{"n_layer": 14, "d_model": 640, "n_experts": 32, "experts_per_token": 2, "d_expert": 192, "d_shared_expert": 832, "activation": "silu", "moe_layers": [1, 2, 3, 4, 5, 6, 7, 8, 9, 10, 11, 12, 13], "router_score": "sigmoid", "normalize_top_k": true, "routed_scale": 1.41, "balance_loss": 0.00259, "balance_bias": false, "init_std_router": 0.0114, "lr_router": 0.000183, "vocab_size": 8192, "norm": "layernorm", "norm_eps": 1e-06, "tie_embeddings": false, "optimizer": "muon_variant", "lr": 0.00144, "beta1": 0.9, "grad_clip": 1.0, "batch_tokens": [32768, 65536], "seq_len": 512, "train_tokens": 456000000, "steps": 9687, "dataset": "wikipedia_en"}
Below are experts of layer 3 (counted from 0) of a mixture-of-experts language model. Rows are named router (the router's row for the expert), up (a neuron's input weights, with its number), down (a neuron's output weights, with its number) and show model dimensions 0-79. Each number is 128 + 32 x the weight over its row's rms, rounded and kept within 0 to 255. Numbers have three digits each.
Before each expert's rows: a language model's description of what the expert responds to; "mostly gets" lists some tokens that are sent to it at least half of the time. This comes from a sample of Wikipedia text that the model never trained on.

# expert 15
It responds to: Line-initial structure tokens: the pipe opening a table row, list dashes, bullets, paragraph breaks, and words like Or, see.
mostly gets: "\n\n", " •", "|", "Or", " small", "see"
router:155118129128110137095182108096126091145162152120135124112091145092093197173119104179107144136155109133129084128164139154148109144140090149185072141118156131122081110130175129118111122117129062145164134127153120142121227139083094096078151104
up0:212135141137093143123122177099133122188126155147089152190179141161076091156124115145085096149101122137136159139172180128135160133134090147170150113131119158170162121150103130074166117175086117099133213144161145086136158134191116143137145077
down0:095105141076153123140097144164118112054110082125153167163132141170175108107139070169118155110138123128112094148103091123103119167126111075114131150038138063130146155089185067146140110118144117101186108154174162130170168054159139106111150125
up1:159130111111123125163129029111138130134107125078109203099125125147128079109124104208060109163135198107106118179134211121118149194134086106151121088132139154145092143134140129166134102131089140098126114153124127171160183129110201134161016184
down1:157153095145105106161106115095115136153120071149129126143142105149124176144179126105156086136101115158096098118087126143143074099165123120082152118168124139120104133138134167125115087081115182083206124125141141060177107153139113176107151127
up2:161122173192142126161096085178175170100096152116115150116122124142110103118107093174106140129168124125146097182102117123095196145113170125174127124147132158125106156116099139090110173107185167125130202150101100144079203104149171078117109170
down2:178179125106135102108140161052140140149169151138141175149141120148079212134117172103117084209127145125123130143124174177048158121110110119132129148126152132113111156053115101079090080045090077060132107156100094100165130149142142160129131088

# expert 9
It responds to: Plural suffixes and plural-referring words such as s, es, ers, ons, they, them, people, years, men.
mostly gets: " they", "ts", " people", "ons", " years", " Men"
router:147075116093064138129069197136052108189161166047148138100128104166077104178088091117152124093138124087127100170102092143162127115101180123170089144121129116126200150186103134138102121125129110141098126114113133136106125057117180113108114188
up0:085131113105170134105150161130143111142155154075081146122156166141081078130174132122125161144156147125108164109129125102169213129118115147186098241097145170091114149168114157156146080169130112113097144142078119058137206124164158124152139131
down0:068136089085175178083100134128108049112159139154121143062193123125155133109105171098100157078096093061104189156107173099114195134163115151106142103102093083116158149101100097110129132163144118111185134134114088136096143154138122103147110095
up1:058056114104125132101190154154065139132185170102078121124179107070180078137163130113101048051134170138144081080164158159147136128137158117114174110098138067079073124100095128073132111081119100143150128117088105173130121133104149106140048145
down1:127081137102126089099139131071140083113145110135151099061156163131120131123127080180158158121129193066128136117157178160173144116167118196183131111128132124132139172105124139180140120120138096149157128096101114189131121081140135170118171199
up2:099076114098160204109154085100124120238128135082177163200148137092136133138127133089151118113159166052165134225172161101125101167115094128135080111074135159158188136123084110174149111085056169088081160130112142085132131182135090127093136049
down2:129080068109106125082175095144176121131188143141111153137164150109112115116134159117138125086150089129108151129099144155113080130159068152099184127156194119116139156139197118122132154128111146201114146123136115052121169113148133124073163129

# expert 8
It responds to: Sentence-ending periods, initial and decimal points, plus auxiliary verbs such as has, had, would, will, also, and the word with.
mostly gets: " had", ".", " has", " also", " have", " would"
router:081079145085161097136083108082085094147109143106096105125155121095093085037137086097167159093140126072161141154112178135131065099129147125116121096130094132143143109165129113103095129096148112101162164155135125091130161117115169102136091128
up0:189121116103151138137071169076089137093130134140064179142022101147117086154129116136135115065126154163103147068166143153124148140125136086087190097162151139118081149104056129079093141115137112126120083120071123067142119110157115143109146153
down0:074176138154113154118157147117165120164107079104125106120097158140163145096088111084208111136123099113138091116198155159171161189104084102141153143129149037158099151042153151108137138109129157098103128145056115095092093120200151114096131073
up1:180141047106197051142101075143119112163101141049128132149136146121180086065135119099114147158152118068155120096130118103136139098164127156109110129140121128105139111093028152140142147080103140147151136132160159122141107088140038166154115144
down1:139136069155136119121123147170087144098116174080121091176084071096196102121155126113057082115150147062119119096138102095073121123119206131151148119075136092129103134118084151137113103085143158128120169157185159140095133107070140100127123175
up2:067134096068183126126092068141149116067156141128135161159118122158151152119162148168032092117097158125142124152111181187125131140138128156123180113081151112122085120108158121135077108151181147130120095169104105119137095101098162111098071040
down2:115121101136145120174138132177162200133107137110178158118066137157170075123116132118155135134112139146106101095078138147146118133132110139142128070141091149157096076153131134094089115106128090116099167083138073127122118089142133130165141169

# expert 23
It responds to: Verb endings and past participles after was, were, to or be, such as -ed, -ated, -ized, made, used, held.
mostly gets: "ed", " made", " won", " used", "ated", " held"
router:137054146184063098133149078110178171136170142124131112105116067118021114141089124154190097117145152093186089096094120123150083120096087123112130199135108136157138128082154118121132135106134143151136160138090121066106134089146090139121070109
up0:156091086133132139121050140059118136150128106110125189103132100079081124100153114131096047145098101168123128106130117108059112132136154138125129152110114123115143127138129143106123103166154082147088175147123100149132122154115132125179096057
down0:163119137130071094105117150152150166098110164177169095154118159137151145087157142144138142144159131169169102123195135191148155144076112100154155179130098105191139183094129131134190168090167061090136127166080155135138117103092152087107050136
up1:168098157120149176161128157160123152203116149110081091112127118173121089119085146144139098128139139140148117127102117063157096178122073132124116173196138152107184140092140098127130140118130129139094129115118130120115126157143104107131112152
down1:177084143133104161126115152181078137113150134115148144125108100122095154180120100168141101131155110163116112099129123131075132153097125161124103200147065132133111151127125172166188096163140167052138115116130076169120125091229197075147061136
up2:211082121118119129137068150183155162100098111121164129104165101130151145130173110133170157151145126102110122116171134160176127134116121138118205074104126087109130121169081113151113105102093094130116118130113110076119106156099149153133160127
down2:186088142087068119145102160188069093141153108091142104098130100098122137125130133084154073101158090116151087117150090100106071177183168149139180108122115112072082161131113127117151136142060193099140160057092097173160155179110053049184146051

# expert 20
It responds to: Middle and final pieces of European, often Germanic, surnames and place names, such as -k in Tänak, -uer, -itz, -ck.
mostly gets: "uer", " Ross", "itz", "och", " Hart", "zz"
router:101102124143131175110120104154149156105177080175090126196102106152139141098129119188156061117158141164171103098088174104155117136133112131115096126177157158123129094204112109156149135127147156141121131158128142051149202243120199128144137122
up0:076148111086138140104100116119153151105204147153113120110111158164098232106019116111118155131130092114149142082142096105172149151134063139129114099081095141124209128109104149139127139129120105122067110144109094123167098164059147101213176177
down0:067131159155121132155091123125123113100134102118127128109108149147093156132091144143182120137179089133093136111149097135155135137129099109087125103126089108118131187095124104206098132153109134085146129115145115090124120167086129159147154141
up1:136099162077121069144151133163136131080156111098138127161195143133131068111124131150120139130105159126131107188127128091129107119125091130130143147178121171160189123161189114132148201160109139171127132159126152107133123149142061162149129145
down1:057170172139171127108065096067145143071154120086107120163133122135109152104156076144123112137143105202098150146144130128137160180133085069128140111162111097065163074100104129177118148067100093140163119099148128124108127114077194120149103127
up2:189124110154136073131171121103077108105175066168132101071125094173110097167117163111112143155164126214132126137114130156099120168137124123109214157108140136137191138151141140157131154129146113169167147166095149115153101136116138138066110077
down2:131138137077060143162116125164071165086124128193083092084165119125158136078111140212094116126082143106090134179104165199065073111123090113136123158121120147162144190176102124091159133105110134187119093106145168179113133120163103128089088157

# expert 25
It responds to: Equals signs in section heading markup like ==Media==, and capital single letters starting names, initials or words.
mostly gets: " R", " W", " C", " U", " D", " F"
router:134062070141129111083103066132085133157081061178129148133062101145124166193189119093213110119125140127119072155114108111137137115142204096114109124107118111137103118135110141096117136179143205095146147137138121148114129100120123086159152138
up0:170141068145084125149118144119165132114135158110051141137152107108194118139079162201104042138149172101145131113187145144149108109134141099104150112108092161126146132076079126126131110147107146128148123164118132175134093122084165059135118042
down0:107087166137045054183079142164143081109146097116164098085099142093102122084071118137163138147064106083152138178076128096159113140116123122163087163152072206148109160142149161134161134166070130161131130118021111115106113106095115162110109091
up1:077130157124072043072153156109085146074122123166114140177142106139077185187103137083154165112127147135104146124154106116133211134153124149157102138162114155163078170205097136126120123075113171094068099146082132125138113120155172125158090074
down1:131138127101060081123137129104097117117106056122158125121142087102173137117164146207114165069098152151103062113177171091098143133140115142185076064199085081144143156117156077118165170140151103198108127130120156104171123092151119119127134153
up2:112080163113099166124207139125140171153110159089187135101185141160166130101113103073139111116111117086113179163202148152117097219186147134092078103089106125115157085142119133126158117148112137068115083155139152177136137158148135105093073103
down2:145138153079120138082139080087089147118092126155131064165168093133158114110028159143131149101072115059155117121187143121136151138089147088061124125108109126075105127079136182119157078125108120068084198142097114052065105113111154135162091132

# expert 14
It responds to: Pipe characters dividing table cells in results, election and sports tables, plus semicolons and slashes in lists and coordinates.
mostly gets: " |", ";", " /", "%", " List", "\n     "
router:179143070121100093079170148153104176163116120112085168146117110066091157097122103123147076120133159132144165146130122129124095101124123115131136153086095140159208143138142155169111128160164229104137129112152116142114056127078128085110117161
up0:103107113107138081058129141149135105137205127163093140109000106135125121105104160114139097123116123010127130182126146123150126072180085128149140236111105179161135125128083123168129139125123130116145125154166130159110147137103075170041126185
down0:082113134123101137161142083101080083128081142111104116119126108176138102158096158114110144187101155138146104121190101127134156122164141117088112165092078146147137148152103136135147149121097136084092107142173120136156117156140185072131080154
up1:173154202072134125170125145140185139179134116091125135141100137155082060209163131141144128140133131136140132118125143122125129147162139153139108137134127111115132093044129180088167130130209178073122106114131126100109136152161108111125135110
down1:203142103144135199132066169123139107179132135085111127130105144131114099190149132152123130107191094098126086129160122122110152108156152154136131130132119075118129123134143149151121146155133131129113109108100166188110128117089115114065133103
up2:154052130156131090094089125195148111160125133161164114105093119156105206087114115085162110101116125100132146073086133114160153134151154125145147171109114134092135119140148118080170134099138191116062143115125134111110142118086102138142156160
down2:165083117066137119153106055108109143196112138140113122068126136122143098093179177085125178148148171110115129041131092168107077103099141127148163112113155143101153174151126185158085060115137127111128138106149140135150143162154077166069024093

# expert 26
It responds to: Years in dates and career lists (2011, 2020), section heading equals signs, and verbs like stated, "for" and "as" in biographies.
mostly gets: " 2011", " 2020", " 2021", " 2016", " 2010", " 2022"
router:156137130115110069104216138130099168119115152150153132155097116116133195074089108087123135164145146033140119078144113071107139132126142044175098180180100139139065129184130122129143100107138144116157153150144152134097149171109156080153154079
up0:188144144156131131155094152134042121144120091160113184063149139106114153140101157063110094138116164075122094082107159126201138129160177108068144123141145121138125142132203116096149127094151102080134140152161165083104116167097072152103121080
down0:141156105132082145141100185185133122129079134103127070169135137098161115119099157167139053139123149117116140153066117188137141168078125201130120138154140112145152156149114131148150201115068103138157066111180120108161117160124069140149132144
up1:066132128181099156082068144110108027087100122155162124097127152173169101138078136159188144150099130069137128090096113086185116098126169154077138121175115143116089145151158102128135146141167197138191112180101147090111084092148149133108133109
down1:134113146169155186158095124108177139074113177139090090113151097205115089115144107137149067164077127125185098085125126142130148126136109101135077086110114099139174123129112092151103105123161115153141157161136111115100158174167154039093127120
up2:126096155124138088128179080137093133103080115110148131176191144110132112113134107105167044133184124132176097141114131096158134153149139084083126174157148092178108134119083103025093053104127085174141172118125144083128130104137171124124127100
down2:109131079182166132127145156160130110128155088144127069119071112120136170182143147117137132149058202067119094113111160099102109127128091175180138150095076185086188180128153125159179166065167113090118153089117129162151120071075078149165104161

# expert 22
It responds to: Final pieces of place, country and institution names, such as States, York, University, County, (Toront)o, (Wiltshi)re.
mostly gets: " University", " York", " States", " County", " City", " London"
router:168139135128150073126137141131176132164099143188166114173045127174085141130162127140122162154141155143150178096139112094152203110160098144062138061120100127132078130090159113136098110151147175133162131167126106171074169094125100098079098094
up0:122113133074059108149088158118159210091160112113162137145113106153133085058136135154141187113133159184133138063145145179120092127087066127125111118083128162119136130117044093127108152132118074149194090130143130129117095168067101163112146146
down0:105155183189162152127049078145114052129092122184082149155143096095106167143092116119126075143162125123167123062107105096133091092165096135167115150165125131121096204104154081145136116164139131154031140164078110194118129076141130108142119119
up1:130153129142157114117153141126088066166128117106072138106083098159168132121190121144164113082176121124128133142170118139108127143129135163164108127163165113110102189160068166112104131145102166143121123128147137165107053174128123095078104090
down1:131109145075121088076164152140109108100154105144149118170101201111105099130167111129106070107125176145131094109116100128110111151168126093113085111131208123122142131141179066177144114091099099157185098131105113000051132101204142105147112144
up2:117147091059146120119113141129122109103122140108140118120076125075117170075115141151106123145083101157127064090084147132139143132108125122141098119122105154134128103207113120136182121157070040097074128124140120134107143124152130176128091103
down2:134132147115128115092104171102142105138123127118105095131111135118210122120158161127098173155172115116155091103125119133168116105156146099099151112181118125144123129071140129102199074125163171102166132126133150134097109104071110131148192115

# expert 11
It responds to: Content nouns and the last pieces of names or words after "the", such as region, history, Iraq, County, -ment, -ure.
mostly gets: " region", " Iraq", " research", " H", " Chile", " Ukraine"
router:186108176135115090111123061146117096204146173145092126131120097129042172097223120165138083124160102126139114145148113120142079078114182119085081069108129138120095118142128124148121122140135222154153145140142160104098188060079103096076090142
up0:159118104110126191125128096125153097108210194153158129141144079148124217132000158099155074092133128104130128172106100114073176135197096128094139139171113139119106143087146127111070106134122081216168111149075120136125094207035122097117114144
down0:053101147133159136107132146185132133199183121157140132133131157112073103160108116185138147145193101147170158100165095136153130121124111159104171130097120150082115091127113146112130136113126146085161073151102116108141196130075108068134143165
up1:096107137158118191119145185149163142149135080105140160166138109158135144104120116109139146093163161089099071135073142167128124136094103145122065067178133137105053084094135097117122111159128103121140165153142108118126085161079150125130133164
down1:149141123069120126115177119161110108145168146135171121119110189086154186112132150139188169114101091130138149165063199133126111141132102119109116131101186077113203102129160097118135143111105187157134161158178118167121152195130181157083134144
up2:140088152081135129110188087129171166140093114130156125152176112127107076176087121127151168093132171110101164127095104169145054105130140166172124117110062105100109081174138140144131095175235064066090134137143152134093112146093099169120181127
down2:144144101133211125130119092129123182188124129131146096142110102115070130125146129073125147085116167080113135114136158131142156148064164151144153175178123174142137124127106112151179117149161147146122128074157124134102168175135124109186139176

# expert 4
It responds to: Digits and number words in tables, statistics, coordinates and dates, such as 8, 11, two, one.
mostly gets: " 5", " 3", " 6", " two", " 9", " 8"
router:123082105151073127090158151140141127147126140110077128143046131210182122069156131090071139107130159181159108141111081123122106132155162137109157111136151120115164175155122128108105118203175119113151157128107166091101193099109119154110165173
up0:073139131103192197085144112146188138124158183103147141112154157123109126116110142126110144085090141146110124092125083145104109151140075113118117113084100135145125122139146142141147142158127149121141149102148148119118131173144071081139160246
down0:137075135118144097114132103094171182156126108145080124126175129158161147155109121123150140144102115078146150170158147138128079168170107139157110180071121092101085176203087180141125114123115107158091111176129109135143141140127166111153117081
up1:146169184099171138148142143119115135122128154085155155099122183098094123125062101106180150120149111126181119112133138095102116136137165123110145099119143173088075128113174116099128101151139123117138171080134136172172108197129178104123124092
down1:082163077122160122142144102181117132065158066056149154104173103100088117090109122127139113150166125139156132131142123097138116172154155133146135126059154115128188051153120142129121133087093160118142128091115109162129144046123111098077147143
up2:071101104072106192130132153171190156076146149130124121117085119108131170122081111221117082071151096161182166184152081119094092139117101105094120106133148143087137132156117084094115135133161082108128131138100132131116167146093209123190138099
down2:186127149181212122092158083125069055142128167098093249182094110175126132171071128111174128159134163151104110082095207177161191085177083128167189166116146148132094108104160096155116143107130130173072125124098153161159155142117121183117099097

# expert 18
It responds to: Apostrophes in possessives and contractions, and capitalized or mid-name fragments in titles and proper names, like World, Love, Fre.
mostly gets: "'", " World", " Space", "’", " Love", " Day"
router:175105101114090072102153082158122134183129149179122145082116125069108189106114099140145104151123095113185127096104136089140112116234066080121073141177107096167098106112163120171101154112151207137141105138113156081156140148107146125025140126
up0:082161170122081060123104136118104169085129133131109166079155144117161080157149143142145110104168138164134112067156105150059145152129131104138152147186175110155076131132109092128095098121195194154045115125130191165135143137106067148125142114
down0:187113062134112164165143155088102152089066093162185152081166189161126131142169161155081119088166185096159122097095177193055080168119151134142090146135133198142105102091196127104141226084098107135118089102176114161134132064194132155119157158
up1:083159103114103053109105143126088122155162144180101150118136123128114182092145113129165151124149105175135147198131115111085144184128087108158156128119108143108097101162144104120124140116067131141104125098151094091117133163141120135111135143
down1:135179086112154181133094123108125128104230109124101172129101173164162180098199129123136145144142137127116169128119158124137105107168105184159108105107096120183197147085087069113136125130120166150098134160126136153090167099115112198165144112
up2:157183127135019158160149182087117122110113155145120080166105126142172116075131111136152132119146148102121120168113170133127125108147103106109173187136123128145144153073222119163151102099100111178149122163098145098168075100169154137115120197
down2:135116145102094118104117089135117064105121147143089140226153146092150147135139074157118067130168097154132167133121129179093099123148073103141131135089117113115113158140129131199116137152103127152093118127135124113114159165108169136171087111

# expert 5
It responds to: The word "by" after passives, credits or deadlines ("Music by", "by 1950"), plus ordinals like 2nd, third, and table header words such as Team.
mostly gets: " by", " Team", " 2nd", " First", " per", " By"
router:104130127168164058097193076140137127176186119091072109172130125097128071088131113151176105097152146136172090152098124142126069137122157124078122104143093099159159143111120126152121102176152221087135124148125145163090152111138107133090130148
up0:169141131112097127125061158154101150211099076141116082150084165188103210143119103133106164104131130058146123187128162142100092079118074125206190134173127128112208134110155114103139117097150143114144117140147119077155162110141131135081126179
down0:227135062100159056162114126141085107088077096070110124139108138141179124121097044132151104125156102146223133106097131146148055148105119148117099107142081145072131100112159123108137088175129155082123138166114141113127095112170091113137108103
up1:190109164085108128124163162135164158158155147158090122117098144128081158136118148102189029107122105160141156142120105148158158152166110153156141094144109097142087130084119099094103138103108068125147167173190108150165160110083126121117125103
down1:099131118131103183176103159120182143121138216134073105127110151130134171126102076116131165088135148083183116092124145139099187141152091177091162083152131122080146111120166132136182142129075136129085112098023127134169108111176136162193127149
up2:161063130102085091157168197094064142117135093083159125149108159164187082130150144072136104090108147139121164087101148168138162206130120181140159114111120127159181160081084132092130162092156170130083119081140116124102129132112106143123085037
down2:136122125151150111104130119129095124090114098093132050168102113099114148138120150096098117199122135152112136125129197144155115086200079130087113140133125186116130140140206144079099149094222106151164067145110155143067119136204140130131127113

# expert 29
It responds to: Articles and possessive determiners starting noun phrases after prepositions or verbs, such as the, a, an, its, their, The.
mostly gets: " the", " a", "The", " The", " an", " its"
router:102117146182140105158137110156122102173122092124105165115090116078128122176099140131125132132164111120183130178147126115132121172110154120156106086114083150146186117147204127117133133134129191120098153119183066096126106037146127145105153129
up0:114057127073162085108255150136116102114144126125147123143141143074123052157127152098160112144131163182153137172045108137122121133129125109134124127109125128101116126251198163126121152112125124183171120131163119191120077096137079143107143176
down0:112148123122084172135083113172173167116147132094117130112163130215116113136127175140088074113106172120110107200069068160145153102070114115145125163124095138139117169113104200154174136130109163132107122130098073146148106158136168143116134122
up1:156122070098147144130113135130103113149062151130117118092109119142179095139116095107111140137141100109135123118117089181093140099085130121154156094111128170153183107163124104076171169143127065156090107087134121113128091056149160126169151172
down1:155108122137084147078143141169156135131131108156114094153142176123115150131145135099061171146106140125137158080140179133143126126162175151130119116148169132089104135122154189090179135143110113097174124107115087088169205147159109154126091116
up2:105123193109158124140146087113142111141113214113138116133089117132158171127166144079143058111063113129191129055150115111067090198172161149149114101181109117109140098117076143128161127097131133130072166106114117150142183109134126146085115167
down2:153134109137095179088100132109131167106129121177080099106108167141149133180125161092106134139177156082087097131115122157182113129151109091101098150155158120104113083131126167161121137154155067178154118148149041116109170085050120162143169119

# expert 31
It responds to: Hyphens and en dashes in ranges, scores and compounds like 2021–22, plus prefixes such as un, de, under, re.
mostly gets: "–", " under", " un", " de", " re", " dis"
router:193054094082139143125137157101213106163133163083117109108207132134062151112147136102161099124156102123123090144112145129183115139119178110134182128145144136144132130116151082142100119147146190121130139116131173131126147110144120107135154113
up0:161161123178076086145128084150165128111149146102155127086138124184120188175171139041144120168134093105112073137119145133132146141121166144082151170127118148124133055103100135084097101145149086082053139092156123165142176114148125155129095109
down0:119139140165102092168104085114135141130129100134130144099132164119136120118093125142146166152155172124133152122144158115134123149142114146084148076083117049143151140133154108107150134093106114140127139116171142126162098131122158130167082195
up1:113134155127135104140103188112152163145149111120141081153135129131172123153099125185113075090180126107169108152200111118105155120169174119107194151124143118081128075187133141108152120170077131129071161136158150104137119147126151137101130069
down1:115096123101171133115124143160138133075163139177099139136193112083174187172122059140131074133115083125138093058146168135126124179141127104127131147066107118125149104092176202100139144122189121083104197152125059070139153135157099153103122143
up2:084055153101121109125082159103086155112139149191136152098143096176127104142087127135059099144111141115123102053110112098087148098085101133127119107140134136145132169138123132144127148076123109108128113113084139108108147171098081131153166139
down2:081110165122141162171101168099149182135141079123143193058094094087143123135124150173138096168153104156108136131073132154141174066085109129141122122150142082155140142164119133132122112055145095103118098162152151097162091100139050089159161162

# expert 12
It responds to: Clause-linking and discourse words after commas or sentence starts: that, which, who, when, however, time in "at the same time".
mostly gets: " that", " which", " time", " this", " where", " who"
router:068104169111090162149147094122157188110128125136152142152128110199125132119085108133118144147133129168139165087139147148155075116155158118129059176173111130158130111081159140132119167120145149110105144134115123075126179053120124094155117133
up0:150102138094088069132117126098106108110120017142132137123099091114126044131112078060180150122145131114092098108039122171094126094119156120147135114165120143170128094168116137116141100133169125131129140125119125081110137154151167092193081139
down0:135130140160159092156115159115118106065156124118098124107175089098140105112118129150118124123165111120157100122132134106196084100115162085136123174107131137135148122110140133145154115150168127124189111121135123101134144115146109066192093160
up1:148133051118096104138130147158113163163151140059113173150069113082128099165056114069181096142108111149133103106086090162140147096107138107142115173138136152141095102118086127142130135150248134144089143078132108135094195107173110124164112127
down1:116025111107058170140128105109070135109085136132166161084115172109138096116117135109118146141125079138116136149134143178077134122099196157170165080140087084177146137142124115135124125128115162160143201079105075126130141076150112145151114174
up2:105095137146146110148143200169101132107144146153124127147155104084058177178140093144139160087070131106169131172144161096171092162151161107139164169170091142114136140169172150106143148038147129115146214089138096148148128087124086108176149136
down2:206108148090176175160134172134142089133119216091144127080147133092128155127130163131071135145156150121172142109134099148125118116137129118148108028074209142097109166157100117151134204140110105141172083183133166151142068175098121118099106156

# expert 6
It responds to: Second equals sign of section headings, plus first fragments of lowercase words after articles, like co, di, re, un.
mostly gets: " p", " co", " t", " di", " f", " re"
router:112092088122089070117123124149156116208102151122194134126094127051084166085166139157098180111123123145112070134136165116147088114104130108123119106119124142140152151155169124061088154130121116134099150125140208081118128159151116126097063085
up0:191163155114173130125108156136145142125143142147144130127123123142137200092164140116155127089116098143115131126123054159113164118092204128174083127136119137127173148211155118106180143066136169095125114122121102127111065112100151149169157162
down0:131143169170099173135110111108137118066148152164156140118153148082118140111144086120113141120157197072092164161152094146098066144157110135169111116171184100179115143108146076149153146070059089148095136115069076194177135094137187107107140129
up1:124045208157111094109081131092171165153109108095155112169094135136141151130090138089131117038103121147144107064145124091132107121100124118161087104130148110163047108112114108098094132138158135170121150118151120151096163120099101154136166149
down1:147160180155029126105098149150154095165159145117124077132127143117161142117130131174109094138053165124163101128125129083133145092100140131128132140055176104124094168134152088134127141151133148118086157102174113115115142195174146163154153116
up2:078145137092155131107124157152112150101156121089190147088134146095148094092144077101170161109123127131105136184167121108126087057137139140095069135095143081114110174097141132165124102133146089136147124127102181153127061144126162157134147080
down2:156131144135152140136118170166160140147112165103110151184160080135161127125092073108147092149121138101125139119040087185120135161118091101099121136130128145101131152129141177146167159139126128103163066088106204150060101161115096068138138153

# expert 28
It responds to: Common nouns and word-internal pieces of nouns and verbs in prose, such as film, song, station, organization, (circ)uit.
mostly gets: " song", " film", " station", " service", " water", " line"
router:138176163097171188136162110132199127118157165174116156097138115108120165086137138163115152122139117118121104163056168137125134189196071129093142167171110124098121089107117120124100133184102184127100102109120171157114183121082096165103133100
up0:124127120098152128116069106114085094041240154112090125098142143053143131125081143166092187077113123090126124154135140164130139110103086088079140126141165126164162107131127111161138107135127128151174097115108114177179172104092183159162140174
down0:103123150120133154165125225105149144087054146207093128105111113100161191009163126142158138154136085117140155099125146117128133137074126123175130145099096087125066156082117139134117108134084134135146157146122140103109128120147164173180129149
up1:176140160136125081114149095155140104105117082156079085130131109184153148166169128128111127105146113110079132144125148160178128220160031119141158059100070081135100144091109159138109138106125109143162094112125125110143160095128130128137076130
down1:190113121150141156114138105065135120144098155144186136106150090120134113122155120086131106050164107132172095099181133103140143189172069130126128118117108134143160164178174149087085150142134181148079135094090109136074122078116157173076105120
up2:096174083103146197109136085109138104204107127137143149128176117118130075152133134164114119127108151145117133125109152135173108187114197183169090170122141156108082012072124127125114130130162102115102137134091117139116103159136106111129136117
down2:113131153096121163093135186159172114106140134092103116174118117086119187152122107130162177149153064158193145139101157123129144119151092110145151137109098186201150103097101172156142195090124103089136120125136095118124178142157113095107102112

# expert 10
It responds to: First pieces of personal and place names, often given names in lists and tables, such as John, David, Bel(fast), Ash(dod).
mostly gets: " John", " Jo", " Du", " Ed", " David", " Ben"
router:140091090140132233132177104129144094166126148132088119127141131156085082139092112151212148119147122116157094067155146119129132118129126121118100153117123114130100113104149118164089113120180220168115143128120133127112188184121140034120074145
up0:107205160110161113132109118126109110127099132023132105162092152098149163103074111140096101138111117112169166082110148108143204133136074122093147128106112108137235105158153160124139128175143093195122132117126116125145056152085173070146136194
down0:120095129139090163174138143174152163168178146140117132073174133126150185136176168086167093137103119137110119129143104152074125160144120112144120054105159078171155111137131113142138150098121109091147112116140116123173123114144113069145181146
up1:100189103170102079141086137139084137099083177134146146108112113068147080150150106192007114063145154169100134126129198101120091174111160134127166135112120231143061137114083177113174147130125146101109176085098116166128127134158179114137115190
down1:131177209122055087106145075096151122192117140111145142111183166059133144120109121075165134137131168143105143111123159168160078157166109090115172110141153120158105129129204143096124120095103128113105048039153071094165070097170175129170114142
up2:149146151164091169136136127109126135101132102147114092198114100155092134084188137158209107093099139086182149173142207151138125101104022120100087144096125173137176114079149100144132107126144138127118172115094125088160134109172126205117146139
down2:112172131101107127188078114090169114095099175100135143150123167143160087085102070119125115128167130163112075110156144104125106139081147140185075116117133162124100196150142134160109127143126152068144110121103105114148114109109111142115138138

# expert 30
It responds to: Adjectives and adjectival suffixes completing words, like al, ical, ial, atic, and new, national, local, main, other.
mostly gets: " new", "ical", "ial", "ual", " national", " main"
router:103120116131105147151188092134105081123144124180078141109158126090165067190178113075112208095137141120131115175148132103093118168132139080133098113112155174148073126172116105097120118093150132116110188103157092148093168156106110079124107128
up0:165109083154115114117168130156125150096144154092195121149129139146101056115109130149158105096113150151079119147170111139098217112143079125126105123126111122195140129141153159123133081117193153139092161145126134137148123061032101163119144097
down0:139111128190113154128155160129076107137163126130104123144143130086136108160139135093145122155157098146122125194095113152096130141104192152169136109061121056151133153201159132096127093098138136095096167117092148161168131090170088126141161111
up1:136065150151131130130126152114139142132174194122247087182116124171124191058023109114186018111092143130114106122125108143147117138154146129067101121098052080117154094186112168161129150150097058123119077133071165125149063142131171125142138131
down1:139142114153131167128096117124155116151101074128160099072107117125124127109098127183129052140123105189101091104084123104055135076119121143149121112125130078083150089149095100134148131095170131208137095141106180092179104143174140148180107197
up2:074095152129124124108124135157113148111174179119097171117110127088117082063163118159114136117120107173111153156117132097125140079110102126108155068087113087173095076126099120126127157157152164141141128141115162062142111167107191080136086113
down2:076110119109135123147117115199141119138138088097187080131122101100123070085127174151107063106132191174128141180127112161166102089126140097130086133089109134145075128122158143138085147163167141170112127108134156123174155136130187116167157103